Experts of a small language model.
Size: width 224, vocabulary 32768, 114M parameters.
Training: a variant of SOAP for the experts, 597M tokens, 9105 steps.
Below are experts of layer 3 (counted from 0) of a mixture-of-experts language model. Rows are named router (the router's row for the expert), gate (a neuron's input weights, with its number), up (a neuron's input weights, with its number) and show model dimensions 0-223. Each number is 128 + 32 x the weight over its row's rms, rounded and kept within 0 to 255. Numbers have three digits each.
Before each expert's rows: "mostly gets" lists some tokens that are sent to it at least half of the time. This comes from a sample of Wikipedia text that the model never trained on.

# expert 102
mostly gets: " book", " version", " episode", " interview", " poem", " article"
router:142100094102118126170137130127115169161122143174103147190132117121130133147089070148068106159129159118121173162103126067136085147143137168101092111164092144129097079115146174097085126167169091136081188073136084173151125088107101144100128121153100117182154173063093113121159114192123103109181124158156140160137154097176119147173095083177132119140091118165160117114142162134156160103164131144097101153160173111144082099129100146078130122075145150188099182081094138133083076106165154144053118134071094126102142127054129121081173155073131073098120111120149104176158075175146108182125178159083097103105165083073163134158108152166161144153141180125146093132175155089119164163112
gate0:144112102166096158127133153071083088177103122113114140117110108121059082149168101119146050170118082159106123098110081106132099120090123088138162130086157155066092129147128105112147173128109157108110135119170207107175094099083116091130123117117097103074097125159149110072119073172149171158163103153046102177084187168146141141117060090184119181120099133123141201131168111159124167054142126115122123127158113145138099134164122118145115117081127094098111130170164119144086135124147181120091150141123128068108124121078141127105118097185170098135213146143164122162106106088149145135130163108092175162135159123142124106096100181105107108114157029122200145099138142131157121154182
up0:159139131132114171120132126089118137098182153141105174109144122117126117113187135125161118196156098102057124107101106097156175187166138138052179097082099142095159124139116166107155120123082131076105125110159232153136133113147157131125084100150139088101158142152105103078156067144104130150113124175072112180142149147074078155136111152150151150152097116151142116104122223080077103130102128111114128149120141104103153145144101108136148120166076099082065121105167134128123155106077164143112060102126114105102134091128079124155165111139087136121160136159143078149120096017131135128140133088120130088167162093151072158131107104077113100184148101140116174148066224117099146175107
gate1:089143100191159139103139215161151175128115153141175140093076134182170189147107121126117123170130159132139136120140129142127129164140117181086161116099063105139156114109166100164166150148163137149114127124117168134076112128116111108102093129134137039215145179041166140160122169047119163163110127148067135139127151095182133111126115130181130180115121088119123158069113137131119133155080146116128118103135087125155165134118100037166173143116158085127151102113049077107146107179105169077150129112135166149110105113120123166117163162144133083147147077038136149128105079182087120142185143140113072130113122110136139099169126167175090112130131124176117121104100169131078084133137
up1:132171160091090166081123083183106136120074128101070166122122155108096121139117184168112116164164078128093153166114138121111090125131102118148057072130115087093135176098124133160111194087113130100182136111100095092092187152142112129165140161128167089153141120151159152157129107148137147153122184126059129065140106156117108142190110171124162214108167072201088116110151147105112171139157150153122125096188127078123152097109133095100157116168176157171152151164084100160120100142161140112175144140140126131164170134144104178092143129167151100137255143164134131103083123105049135134117053154148105162158141118110109157113129146136110137155107146103099129116106091165076160109132
gate2:142119171145098135141119131193105099090174123111149127127108159102082087066181150091102176143105050068144176106099114067146099116109166141096109115126086091166135134186122114105130138124095117135144139113086140074186169122159095163092107106071141087159113115119106142141166213129135019142089151200122138183096118122166119115081158142181174128162171204159114176156156122141188143118108184162106134102115126119129151139117083115090073157109120153158067120057129106173139148104117113135124179136108135159119153120144120140129082086130112077126089142124170135137130157187156132076123104136098166093106195151182144133155185143148118139104173137135111086147142146116146080129178
up2:182139112171171059165156143157128146192112160184113087177100134110187159116113092149155098091156158146143130097074126146123105126172092118161152140109163103144193126160090140168154110123115153197133160177030156125165111150182104127134117105140115135160122076111156174113174176084189090145100141108144151069098152130126149096149124112095101111094107158185124122098171164201200148132126156115100095112110142048118170105125117179118157092089153152166126134135183106175115106091133028148103126189115138137115128186110133151132165135110126118111137117075150115108141112136125079108127137127163148136122123083154088091155149059120106107118070079103150109146109135081077095094096
gate3:186149168131169057157102106106112148116159110113100129142115132164114137123130093035116114173104143117164136141150098158098114174144135194055144094082128150110121132084124103169096191131122127135176089110116174156152118167103148106100097123150102120084175085146156149110148153130091091147145100197132148085107149090069127075146121138087134138115112086139174145103084116097026127141114146110092108127130079122162120161111119132131133170141126154200138099130101101125137064201177118156196127148175122081150125135110099094163155137088182092106096163137103159119132148190138130140116137149105148157103169194102168076108137097159124172191169097128159103126173193180127160056108
up3:091114112126153143118175139127129152145166096113130110113130178163140100154127115190156122095182097121101171154094130107164157125110081140166092123112065138142100162136127122161119137105097078137125139164148085098122160079108085117119152141144086112085065085113172133112140136162092129104045074071091123098140120140185096105149091177115160128189128123139065142153073050135104112105129163108140163143056175144115093147129081100155225154139104111176141130102178165165127147090188104123201112069138154149179152156099125179067154108125101130130135110095161111145153155094127079110132145141113098142136155114159118161142134127094128130137096207136236122126160127140123187072169
gate4:172099123118168120098091088082133082152121184169145114138136124158145116081142096103111095165128117172150111187025148122084157178198128117115121149212138107070089113118079157055164099058162154121128089126084082175186056128146155082114127077127108150068161130030124104115161118113136137072097112153150111130135168151131113130128137163101141147120160093138114130167142110118121070077189137128131083153113154104108135161139144101107125127111125142113180144131047141144148145124135103162118129158111168139119179141097140217099150154152090158122144152141108185102152150112170152124073061128135143147082188111091122083125115139161101125077126161124118132135123155063132148156133
up4:134125150109162167146062094132156103078188108142179154112152092129133093105102138099086133108080109091133121113100108175139111060148130180109187096167113136169094195101112123184149123067132123132170182072110118128167091137107113115168092144093092136070110087141170071110157138141119126157146152144099122201147137156121174136119168116145112147115068083139136085117098095127132128172170160145105149108090147116168127166067163155132176144123089143103127064111073184139177165079142062137072112127085155089144122137090161075114163102144097175118136109127117116152100128128141119132117127095102195208115154123083078157080151146153155174149097120132136194086084102103094055129163
gate5:125169120119168109179102166164145132183055141114123039067100065143128124153083181147119141140090106111072137168104090110138153048186164168069094212109136151122139148117176167124124192126076162143114131153082108126134136127141125077172134140123145176114162151085112084143156093154182120113104117179171077126151130107162085088093113125097131168095145180127158125107133129071159127145113141161100092107144163123131117117120094131158176045160182142155090097098122131178092127164160125156104172108140140167136150153170138138125129179079065159126086128108111096149088068122118056147147170099096132114147176084082112093124106119147109098093141120092119106107086158134148114093167
up5:161153107143100119165132140152118088138139152094153090125124129135154092088132145127139117137129126088153078156095125190099117153199095115118123075100132144104125088162128132123093123113110142078172092104140141095119180143153134097138145165053199186191114063145151147131115098149187137176164158128161154105126160168189122135106187144147137107139083106091177181090124161155117123084159194076142072149113123086105146157111094162051112142127089115186172130122159109084107122120147114118142142132119103175115184083112122171171147061129059090132097126126053110149167104174120164102064159110122170140157108101138143178158054129119109077111120044113089099184158133131126140104095
gate6:151095110175107150103151115173109085136127197133150074114136080203163133184136106071147086078125109033131109124106127135125145045148163138122073105090095187107086176125131195153127093101134064109064184124077114139094199148134167174126117118148147130121144129122184059169124143152074107086132169145156142095098106116154131104183141100046140110119133099140182035131107070136148103076132089115090159116119126144069131121115134145150101086084114154166155094146114102132095118165093157113151170183123128110101111139142096127133143091105113157102125143149126116119123142149136124160086145130071155136109128168094125099135177174120144134152169145061132164114146179140076113094149
up6:162182087079144185141063128176111070168159109102152119119170127084119114130136150156099143140148128118089132125149085169092143188107145128189138177178139128054153114133112077105083147165115118197110153150109166165156138123177149110130088140122107141141122125078153217110108176123154105169116083141058119112148084146114100206093197133112102166141150131108125184135107061086199110129106141073107156118164124129154116145121092085129133129167110177127156179083093115196133135157157151107101061127141104127159089104094110082116143166086128082124193129144058167180114155131134139138097114103111123096117113107152120115127144144172041074121127155109156136095076152131125156109131
gate7:149109152130164166123119120121114102165193077188118046109145145133123109100151125165104127083133180150080170141139176085115134134081093157154115139162185111101078148087149159095111146150126096079137102118112122089158163118147141143057137142099197098103156144078149138122088118095119082144110109101112172155128105177071139138133142080102146115134148116133147063080143157115178153088093121117120117183113108073090116105112186078118134105144147130145090092111134129101075073163116126104169140199096148146118113145049172167058110115137116127103143096161121054070135102086125116113112066092079111135143137124037144067152155162129086141194127109141188175132123104136079131163132
up7:110104174116114127120152121155078146127096120173085143095073133114196131092073093104202124115070121072124133184142130150094114134149133182173069143114035044111096151114109073122157152196090144131096186131085133052125056150165113172146154123145103166154109053137122131131125130125059132145168140094112131127133159145129101174134127157155167158105111138163098089093090092021096153127138091164156160143165133132107187141155170050182100140126143107142139129150096083151096164212110092096115146135124121114122133076081119155110155129096124131173106145147112140108109105076120102099090152123143094118157133126121107137113112164165147134137113138113167179095131111132122107094179
gate8:135137099069111130157154127085073119058129149155087095166109142193174129104117126195086106115136136151150118145086172119176121167130120080154107140113086210098091170157129096044122118171162124124140127107134155138077132142116096041148134146115106130098132092090138166061102134121141066161155102169213101138144148106149164116115069099098152148135155085073095116164108116117114134118123152122144116141095150174098158103104119080156089119142145174111131145139110155097102170188144088093147156122108040109157131156162119123168160161127164079136096139131190102118083146196105080129187137107146134092134175159110175156193095119132151106116144156180110034104108144134132113142138
up8:115165145146153153213159086169079162112111149144079133148142152115135113068175127182116115172074184113082093152130090116111097166147148077141088127082129163071083122179119102153131171072159076114106093094131141135096140138113141121109138155125172140085104111125179077104144110090120109176158151111107117072143123107113099179112145135118132163110127081071093148101154158157188132137194111108103140130117155113166092125113113105152108058054111115110131143148078170170111094148123123110103137165116064122063118096147123071105129125176156122088085118127165141095132130093146143096217115139154132117209119113091144173128167144108140133143059129128209125187102102139148173154198
gate9:122152102205138131085115097097119113147135180090107136123146145090116138103083137146115143112100148093148137092156103110147104143131145171133100188166125134111168121107171145159089112184167127105049150104158146170171122102127121115126120107126137191118132110115180104100113119131150064092186193087155162133135149175035111104169131170100080113191054092088156132178118051097128175159182101102092139118093114147111104115116096090146116146130114116133144126107123131138149105158183100126149122177136169150137145084150090117098119157072112138162168088130052096086170165102183105203132063076090083112095100137175166105180109119105125087140092122115198157144090162159114130095147
up9:109162130133145146105089179118206169095156159126071180159115186115151125112133132131120145108096099159205093171102131165094162159105127096102116111134144120116068158118139121099088121121163113105083107169206102060188154139148113074124166121178094191056090154142139131189107159140081123187136106160097133163117139129170074104103140202118155083154147120116132191052138064116177149088148059173097182077173095053126131113170127142109118166112189103160124144151159133130102089178089136178153168122135101108102128116115108128140150113153146133163107122154168161116142146100149094143084147146155138167090107094132134142128135113188134130086129141135166127150136098107179118112081

# expert 87
mostly gets: " during", " at", " on", " throughout", " in", " across"
router:101109150131113087178157091120030154168147177131124169157241115151101123172092081189090110164116175155081138118129149105122140128148140148117164121167085107110139112117142157154129173155125136130093157095104101174153126083096118085036105090132097112232141190044095169124159107195164061098138166140128148142116136140141121142147113132171159137164056113129160132127142140122134121112161106121128134143118143156104104127169100119141160131126143095166089137073110103101109095081169116055084114143086154136100107079107155117115119126104140086095077094098149078157162112140140093152120156165091095125084161093074132151119037139145137139181140157142147105148142135079151146141113
gate0:137130147158073139138135070105099136146164111107140133097117190098154096171177170133126167126140149127128096135152119141105170108130141132137137116131154085171139131097136089130137093160126100179103070120152170145142164080144102176109122168085092163086110168116183134135179176083135179112093103125116143120125096095182147130136143122118131156059189148120092137123095167185109234137059139111137098101100118134119168092122115096106094093091176136078152080146135131110139177098136089073060128151135097125118167142135101049169129175092140116107177099117114141086089126071211149080154176144170165193099054154145166063124119152134140146075157131127163138170137163164132152122174
up0:096127116153166127093159088074124118052080181132139186149091110090110084172108095131158166139127133139124148086092158171103158113100198100146166092146120104107197189084159126112116149106135118146126062130171101163160091170185112162103113118169117147118100126155111132115142140069163140140184105094096119120155170145100165121143099104143137079127088134081146131102149093173147109128160111146119163084075082136110118114064146159142124079090188126142049109166116115134151150161087136158164167181089130090152177143117183119153201111148166173135109089126127157141172155156086114074169130125133140065088119162154067168181132166053082144100096089089099107118129097123140158116139
gate1:137139158144165190144132182145115098141148116135168123129102146092148180176106055151134159121115134119113145157074158163166182156149092172129131154151121061132105130084095103088086086158155085132162161111083140091098072152161117090150106136153108070129098160051185157145137137129126134126086174160096113155133111127130108090130074197181131130143182113166210132097098141085132124147113130135084072115114082143132132122133127109105117142131108163163165082103125107097098174140109117102140123150107128122091138206083100191123152194054168133100146165043113111138114171093137111185177151113092123193070119114178138159130148129077136150099090063133151164098130105158087148095130
up1:130106164225161132185128125131144124141112116170115133138117141046172101156078100133124095115129166129091117139123141185141189151113170177102172141156123059143129162110129145125047134089106148115129120156141104086122077096189120081114170103141158117137113100100069138059141103102136123170111143111112076140117104063075125107162103144156141082197121181117142104126147123161107145105081153166121080075104162088139161141099136098092093088138177109127133158137091094112202110109122117132134154107205152149129143104131107156118104155056120144130093159130131130100166153141171085134152189084074124129097167131213121131090103099138164142135142081084150161184156083184190115138150
gate2:156116146113030195091140137167124149104139102151135115106130139135119141143120083114130115121105123118139098079126137134123169126161109120076129075106119075169162185119055116067132145127102106100130178192107128179106120139104154119124100094091155101191201138107116136203139188079075074072166174157145167123150140137118126116138086123122091093161087116181085104131159088146169149114118086078158088144090170138138132147123124098150143172179152132081098160120187149122131047078091196161138090126159156102124102106158130121081105115116155138123196119133159092099156108133153177116150204092132110150108142131132096129103131205142099123065177112146098126135094195113130091123094
up2:151115112027107114112111136095174182142183131076149114152115136177143122125137132182081077117137157124173130128147064137165127123160126109174167149100135068137137118111176137096132173119104145131089114131108097157114083180133139119157132127160175197159127120108099137164173117130181070119064132136100112080070150115081164117074131149174110101135138172135144139119168159145174097175132134143120123151108130187078137107103094146116126108047137166111131119085196115144172088060103131176154138054148165124185111085125128091112139139095116136126084115130113149150165145103146139069109073146094111157151082194142122124157063146139134060138107082097116197100108114078126153191090
gate3:170110134190093178147111121188168096122135133114196141141155128128147122147171144149127100177109159088119041124160188132135119159105166155120163113099128138087127102084120149126068133124156143116100122085113104147126115099193055123134115130033124109163090158164097151171106112113128169140116114075079078148124119178098115109151122091155114099107135103078138162100151052133105150143109108135158091194124136180102148078089138173120180100155114112077166156160101136136048129105112184119177169112078145151102089170117066172129124132166089143169088160159145138107169075179148147119124083108180144135088092098102156115103084085104141096165146162163140099148202102105134147163116
up3:123073115122127191147046158164163153109113122101133141154104076135111178098177131118110170115111169064156131166121125142108125145144148085080167146127142114109141186093132163127093130156069116136146159151105119137136069124097137042117139151136096109039126145207094164110118111153110093126116106036128123107113085140127161107164176116085053127138116146103138111112124132160114134117125095188148130195141171143095120125120110118154115086120060091114140097141131125151107093149071135161095236129158143126179128195114118067149157108158123143150103147128125109111086125137099117095122121154129041061177115112140122123104141108146085097110214135168086173113074164145139146145100
gate4:116117100217158143143168192137148105114069152129100127118145233114147234167108127116171108129139107140157085140123196180119146143132108087084126127147168106099125094104134148107113097138128177123111128091190035154146135099119144127062149142163142149114180092106170140094144121104134099128130125109112136181161163114150098176097140133064079092165085090092183143121170129104139104113097150105178115102128150119142156084086088110135151068122105113091148130155154077166145138140108121160116068103132075139048129121132094116149126088171083122096058123121119072175138113188087174118114153086110177134117161193143130115112137157166138123136152115112159079143155143106156163156096
up4:128153130145065109116159164061132146062157160104106154096142133088151147144105102137135068123121126108171123076110097131136126108109164090134115115121107122103101180182124116142142110122155133139042119127141090108133187130092121188081083128104113150153200127102077115113129144091091099115144096103182156176161152151147180119115105099056092094152091102064139120153149154157142131087094138179089129047132173150102096153139094064191107192109071058131143160174115132154129087191118090096104138133133030153110136140128103119092129152128066151125138129180134111133150180079065125094121142091172148158109122184130103105104147140127138196171149115101127083123182123109135138156102
gate5:130128121081158118106119115140122169153079169171095150124180141166132160084093101171130128177183152084151124147111084197151118100178152138129162124150147138116149115161090176087111149106117103099144135101119148087068121085095164093148134164126139113035128066108116174090124093140162034145106136138101074151075100106071195166124116109121116141166151142138116129071097130150115126112130094150115118128184143159118141099180146114140087144124168103179130147180118123154129176072095142127136131115197115158128158143141151088114156141129183145200105104082094083122147108168177162135171175130198170121205157097167115077087119197107086130095127086127126177102102140129140117174170
up5:123159097090163115115129151091102154203099124150137163089127131147097126123118102067212145195071148078146117126108135216177121160161140132145097086115061067139085059137175165157093124055095145106109113160102088139167127182113113112192106199144140128129141143175125087102129098095171135157162083076067158134179124140112143139217163169131110055127114131110113129118125210083120088126113120141140158117118159137116151123129102142086116088132174080141129071115088124160109123135139131105144129150147140155073118167135124098124126066099147134188116121138082144125140157169129171105166154100193174096113138119154120092111151086128161132150130134156111121116139102215153159119158
gate6:121147141078139141159148141129148129126133108111097138116128163115157186128159095134134123149148141092095104151104136102102166097109148082119202178098100129099165077078171128093130185157154079112139063129008145178155087127122129123100174132140139091094103089099156110111100135159142108185094140187097100094118160056140145098077128147136126109143136157197160156129171144102103110105209201134135120135115102111142177062166132160144067089113134180134109090106099099138160126196107151124112170114111152130132122143123166143067064130131115098104083181131149160200144172121142127140134106130096164095123039134129153154192151082156094166166111086169146140165115175095128108123124
up6:131165134115158144122097137114225104157116133127097093135118151184167125081092133159154105101120097138123170097158164150126079139145144136103089118225132176117075172164150099097100166111119074173159143144142153164170172106117154143152104150139091152153145177114112118178153104073070116130101158124132146107142101115173141154182108168131110082068073081068158095162145151122192104107118151109139098134170007124067120102075158139123149155114174138074120056079099150073099144146047126098098091148135121177109115152160105149141098174107152085170139133113104108127091124132100156152111136110172092077173124078108166116077128108148127144123124133127110126073091139099127113108147
gate7:225063117123119188125105128149133124125114100092170111129077160104169130119193147103138093073089134136079140066123115106101174159152195124102119141173100085119114100117117154174129177174124152128135126115175132159139136136150155077113127208125148118116097078168103120135122078152133127153116138109168184154100119143137185111176068094117102086111160124140180141104161213143065114082095096156100127161151153138055119099096146127106143130119203122104167131105132104130123153140179132044146128112130117122197165102171103167111139120140111140127103176162134148159144197118175112138137181129136133138102137119165054110101179170071128113137141100162132043137114062130156124147134
up7:112171112154113151135115129085100133093153132134052161186105099135101120146141143085097165081088108125099079074105184118163112097146075189152159075135132126116103113103129124125113185135089103146184091100087148148149202188075140131107115125136121168169107154124114101132117091066119165152148118103100185164163157143159087128135036173091103135099144157107149140126141094080150148189096119113100115175120103100115085112120137099102096154125167139083127103149113114079183172091135142114115077120154132195195153143146147173169196111138173155139128118113091105111137086172154102109150152131096111115077086108137127087188196108057100096183136119182113111157161106139183107156092
gate8:180142133127184080126120072156084121170166171101122131139117136124169078082134119132081070134166205095119116151128151135087076100077112090082103093103145098118133113115191182172197118113092103144151185108129110111107116104107106096127145143143121138099156124090152100126124143160064174126165170103128099143067152150101147109076106130090103111131119142160169175177131103148136102104131083113054084140119122154122096185141112144111195134122093086155186115096074086130167136179119131149078117165160170152134117113127206171118082091122138098070094148131169105186118141146066127138115144146108128072168107169138114181179129093089172139136096118206102126184088142185136136137120
up8:138123129196110226125121104073169132110069072143183155114121196106114097106196089158144108191117149127081124140154140179138111135067109141154099116151154158083073123138095124121157122117131145093113101135088146111139116168179125087125112110137124105146084146166153089147096128120143131114175067137127153108090105070119092176121113118196134140107107138134100100086125122215159186200132139068118203178135179108147095111122159084124081180167121113130156173198136119097107128121109148111099147169087145149125128128124089096144137127167204084192153107128065147136116129103094137147163151105050188115184173094128104124111140127121089094091118147116126121165118141079113136118139
gate9:127137213142131141118128159119102166103122148144184149153082114098130058100184161087150139129106149163156111119121124085175113130177095151129121132094115123122040139146113100142143149158149099139119144096128168127168125117138166168167100081105105123100141102134217144149122119097159164125157138189141104168118179120154096130079213141140086157146136144061114077118092088081165147154116131089130097104134102152117088122147086125113131110071167101143123084098221139179167105143086110112111147142100123142066178127145107107093203156103118138199110148137087149169095157067095135109096120143107174138113088041183136124117083103148198121156130111168093103143163101171136066149136
up9:169200084123176128038098124133193194124183145120118114120142114156143163132141116190103137170133177110107171103155168119086149194119135068130067136155154147121164179119172156109073173094122161169186123163161121104152122125088131087176147101110173146122116137124087093124103123088140111150119162113150161112082109177116138127131124162095118104155085122117129144179156083152115115165103152168079161150150106150109166064160126123131159113120138154109101077162097111123068127076131088104109058173052145088100154082133127125158092125097182075134146114142186087111169134127131147160067075098106070131154117089121115146050077139112155105098076150169135119126114088115177128124140

# expert 92
mostly gets: " province", " County", " county", " municipality", " town", " Province"
router:114143153134117142168114074143056106171102168168128191137171131146066121147124099159072125175094141166106124159095172079129122138122171159114124118164068118124119087078113100110145143149162118140106179057158082143131116116137111120028093143100098061174165176061124102168175117188114114081151177190126131166118112121175089115148107112164144145167094117127120094111138123167151121058133149113118141130160151134116067106164088105116120172091088154153056160091145119122077105102168119134069167128133121120117100157119124142085134121096136073118128139123125081165153098143164075159100186179117067119122145086078150145175059158131121127146159147161100072181136154118103153131155
gate0:086193128147081070197130087186156125123066098138103076106102105051102128161190191228117094194089136134165122129112094165108102187088173137168165101182148131075120095083106099144117139106062138157083160130077094102146146104142147097140131114095118159106151119111166121198147083140081107088167173160110103166077149140112076130154112124120130098114125099098179118095174092117071151092104154109148133143136119182092132124118118167122118123122130143116094178108133141079087135123155116170097124127126153104149149160147132139123162077113143112109128098155128120180153137158147112193106119188146107154081131177134134192107116160079112124148149160163108131100072103139075084165158
up0:089081126083091180138108126096213123128106119110159117096169113080081145095097108131159154153138133037094111120129067141163117151100117150135091131145096119106157174133136207143098137134128101170119117098127139131085135161139172174179132138101167101147106140131155139146119145076106156205062117103143155114085140139154119084171127151147124145051176103112182096160127122108105133195099128120131131081147103144130084121101170089141211114098146090171105144135112126143132133113105098151151084093065187107131140127124100153130183182095108164141107133085142058126149163145118078175152132125126119163179103167146131043116104138048169123168097178073137126168119191096172129103133
gate1:169155147127074136143056160122156113125078148111084109112181133154128112154120161116077116103087122128119084156148096065168169105128188163127099177204095140131146080152047153121087134118128166091141129064153106159116064127185122125117108111082083176153170126079130117075179072060148100136154133133091102122169145118109189163161116133153109134154105165142085152128084118122183110105116155078119130061158165123118101191118144085122108169122108130163124128067180127144089144166099121135138156060144168151124109148160149155140154189093112099097076142075065175190098120133099119114141081148175075175109109120135159127113149090143152097115132155138105075148138157156083152137118
up1:167168165115113139124131154128133111168048131158085169111125109144084121158102157108107093188178139097132054124108134110162129115183187123189102162153138149133116127138132150161130126101101197161110161061151097127111114155151125103068101171085110115151159072105049129113130128126101155114122130178107155128163186111162133159119078157115159105116124133108113176166139124157133116127114180129154131119150093116092038171101110066131052130111115140101154197088183133121140165167072150088145137108147113126155047133134106073093142171095077159067097095083092175146144110140149107110118137094132109131151108166124156142097083097083105154094100162154113097083173180185105102118066
gate2:126170139108123130210091108168133176176109137173120150143105186079131182113182100058122098147166052083152148064122147142118151106171123174149131153100098195125132138104100148146110099117087129160113100081127129151136150065075094129121108109093107142111184112138138094092173111125081106104129193115137093149151099056151144115151111126169106118227063127110058071148068082139162140129082177130096138108086176032167104143112166108120094179135146140167154189144146123170148169103109160129119111102121104174123162145160114120128131133154101170158129101096140166180112123157085089140139096119157132139088158141168174115108081119119099167096166113149132114124130092174124132116144
up2:134172172124114157156115091105128126218152145143133149131149112094124155097169108132144146102109130140233120097141142088110138097128099150126097122121143148134147157169136113135166112060166125069158126043108124149143147092141118113114135139095142128130155110151195139144126075107103152141069095116195194078100117146159080078183186174165109160108111118101105108142064138135196161174149143179160151099085093143113095104093101110148145180116094159107150159125144073106184135098114191212093096094083151113100173168144126100117127094146146119109106134159104106137192127123131118192127104106093147119107151161170129131074061173129155123163128158110132132108138175088223137103149
gate3:120177169102145193113158059117152059133162110140141154160131121099100132133131088169099112102129127112159155092121136154152080108139080144143164104146085129125143135074070087156111143164110111060111111108135167106112170102130078155085041148168119143094083142117110145127074101087130131104137159126126117125123069106199105093190122114136149154147148143096158090150131077145101153104131154144089191160096099109121083168132103131094109111165116150112077155083138127158081211132121132139085181117124081212097120141142084107113108102151091082115180145145143083113134176136091131154125126057132107104124083164066098140126118170041193153166146142134130125120102130167167202102075
up3:150138114135077114123149150098157122108110114065164105105142127095150154124159124100145071148129096211145099140140162123168152136143131138124117132182176118138048090149169174150080129076136133116101135074149179140156125091158148160187151098096131163111192115164128102089177107111180126134134118124145162078126179054063122153133090122105172129123154136120075101129156113146155116089108121118114177122164181103108147175098149142138142117065076169147165187191106172103200109129116211115153132162146093141136083091117165152130175150081226164175082100098116172124177096124143146110107146161157145175098117136136105135126178130199150129107125091150180135121119093119119095189140
gate4:091111127062134107115127130190108145129085144102108111108125136150129153129126140085130090149118130092158128167191138143185136132115190152108116149104090140168168111107104159184149110121142155173172132126145114124078110098093145154134055146073117107127134117083127194138159116161142155087121161174116146175075063106126156074151146136155113151098137154169193162134101078137192148152139149127030092126139174133131147124099141186144103179165126105124161120148144149141123136203152125136126190172129137104146136151063107137097150159101125128111122162136144079121100131086143103127192130106006081136129137126164057121165129126087083068124061059096157084121119132155131143190090
up4:155105148088121068070119136170112178134103115126132145140160080162118076148176162111106119206143099126112134102093148183100149112087105116193096075130086116142130188119159139074110130051167063135145114126159145131118137085044133200143087071097101127095141145136131081125124080112148093085140149087214143115149142137177130105161138115113146092112121146124106120146151117164175145103175085117102152103115114123100091118132148146063166102126172169152134135116174096164161146155094179128127095118095178102149188112172189106172115115143086143126142156168167109134107060122120102117151146152182103129123096106164109121126107166134094142146039187208127148153161156083132134079136
gate5:101134152199176142160086140122146137130109200133128123113181131156098119157152148165118179144164130109111125154099114072146093135131161088096131162166149104127120080157146107126175097160147149139185100144131166155118088147140128175104187058146147131115130127187065130050117116205126126178144126083202156192147155146129190145167092096148106164131131138134059104153119104113105066086139133117108091120129143085107062107110141154111101121096111139081183189137120064104112090124073115120122153195103132146130101163112162170160169077136067119099088148143138117129090109139158158137093071160131041099102112138102133161095151083087092092147129142152152064086121162089147126104112
up5:116168150072113118156125127100126141132157124128126194103110167143167145121121167073098135109100098103084133135072131114153151092147121170095127128137132143128187101145136145140082117144129135118153127182116149083154165093145099085153099123187160116086146172126162120109159113028216107180121175177082089110161170049149104100085135159139130166106093132134099169126085112126167088146089134092114107124157159123162198158150092113113053138208131149141089147089148139093140140139138170132117093156125133133108148071115095177137149099155099082129088075040145130122171163139081085187149128098068172127101107138141166058141130153101126156137162119063112068113140134080135090152161
gate6:146119110132083144127140143143126081111139103129145199116166165043099087185135077133096070112109088137139152127148115144139123119103155105179145156143122131159124143086112076148133163195150108136095141128113159130145157120085098100125190089161127106154047138142168123176180098144084163121103162153074110114125142182080173105149110100162131101146072148125143147129176123108144116115137149141083115039172155137110123117164112124164072182121127125113192144130155108091147116094142115117138124086111117086090176167149130123076114110159150089081074110085110130109142114192196186136112141115143134132074144147131099142139135127041091157138192117070052187116176173153178133058125
up6:157127119156181122175096106149113118166121160109096106160146114150157167190115150117113071119131135169153151098125139130090108160195143136111130030114167141168148135071194104148096076087112126167110123152127112114110101133179133101077137112124082134141138102103107114100153127098129116121093055140140120168162130079157091144109110135154133129137164113139172098162105091142141139098125185174121148099057158073174111147139214123178191153153172152134089089133118142187092149089102108159137137142148121115225117050127107121146132146130142119068098132097077167117126159064127151165107141104137118124156074168063068107104115166164120141138135088092107072164081164138168150051146
gate7:117140113143150146164138129148136138065124127091118113088114122125101108137140105154113093104093162118111200115087129155173141192074104106102115169158113104123147119076176081124120171139069130175161105123149149076141140251107073123157135142054145137129056139098078111132110131149132106098155094123095148155066103137162102112172087115096145137146087133128159122113113155102127109101137185097149111095089172103186151089122149129128114138105112116099127113126118126144129084082205133108104140142171069136115097152169130092157094113063168144137083077110114132109114129170169163112108071138148176191075185122088132131178122204147162155129192073120088159166094133151180167165083
up7:143107127146088118132171155076150069147148111065151155057144148082101160107121120092112142141166146076071155177157136179112139142138175184153145166131158126106140131136135192150063105102159102077131165133170147203105134137145137139103154092163074103085136083119079112073182115143131100171123067126163057112158157112074175144105195088170104106130098089159151103159125080141159114129140078148108133153098110153101123145135128154117125130149131109113085168130086134160139142163079102192138140126163109133167153126107139155198180186151133189135151114121073093149141062081119160107184107110132076120156128185151143092124132117139045188150085113094135120101132130171088117141144
gate8:121154128157112142146116094110078183143149099140082153117158159100167122186144075123139088126161123125148122092155139126103101124160169096139127057125179142104136144099149128086061171108175116110130164136098104106137105140124244092135085130174092122111130128173186075166093076162136095090127118127127146139104011150144128089134180147166172113144103128109199131135133109139109158160087167146083146092121106102066148160182100091122101117130135149132129089099101126111112128121153081113114150121117168088137136193051146120134090157098120088150094120095110132130104158063114062137129117190142075179118082087132095173107127198097152124140160100102124118175103202090117154151157
up8:152090148114143119155157099142156157129142086103103081142131081153178136123119088122127142125094155148078154110129132138091113148146060175129120087113118098146118193149066112097129141105157127170112149128167156180109116126128130159118154109118135126136149096164119141102137103095191164141113165065145126109133160162134074123088080101130099151132193176171108143118069055071181145144136176152105163141102192090129115155153145110169118180126055147132173078118179161129156151104088180059128153126100135037117167133162119159171145149097148157155158104155104156130125076136105207152133114095091165103128137096136167027132130110131182105143085116143168095063143104140180049141126
gate9:140105124115061080213148123190237164170125144137142119091104155135099172121109084102114055115137125068144099099198122078134097125140143118188183093151150105101201165157138118117116117141143136154107102113161129115130194140145169133162115159102117097159109108135094153108149124075145135111124160117067122093170167109170095144131147073095099094116085095069128121117146124162129136165130142049153140137127099191079138113125143155085044105181137167134110154098140106104049126092150052122069107129135157131122064144114089109168129101134154114187177162123149142132144148142151160163101134119121147136157132142205159131119142138097163116136128124153124102128099198128069114149098
up9:144069150119171152105165119178111145160163100195134160114104104096109156185110110185149148101075159153152099194182080123055102125139142084112056125133141164145180112094149104142139134079138149153118119122180178137116143141137156123129062125086113055153125118113144126122168140130107172138129158125152093139146165109146139123112129087127105079100107143106138168137141106171123143121116181144157100176074129145076147080140141093122097116140126085176123176145143077086142109125069107125177130157170143159120068111147084091127074203114155160178166084115097116093124133169134101124146111055155137139112056144194147183146113105130123156209123159155096127112100135040127138200152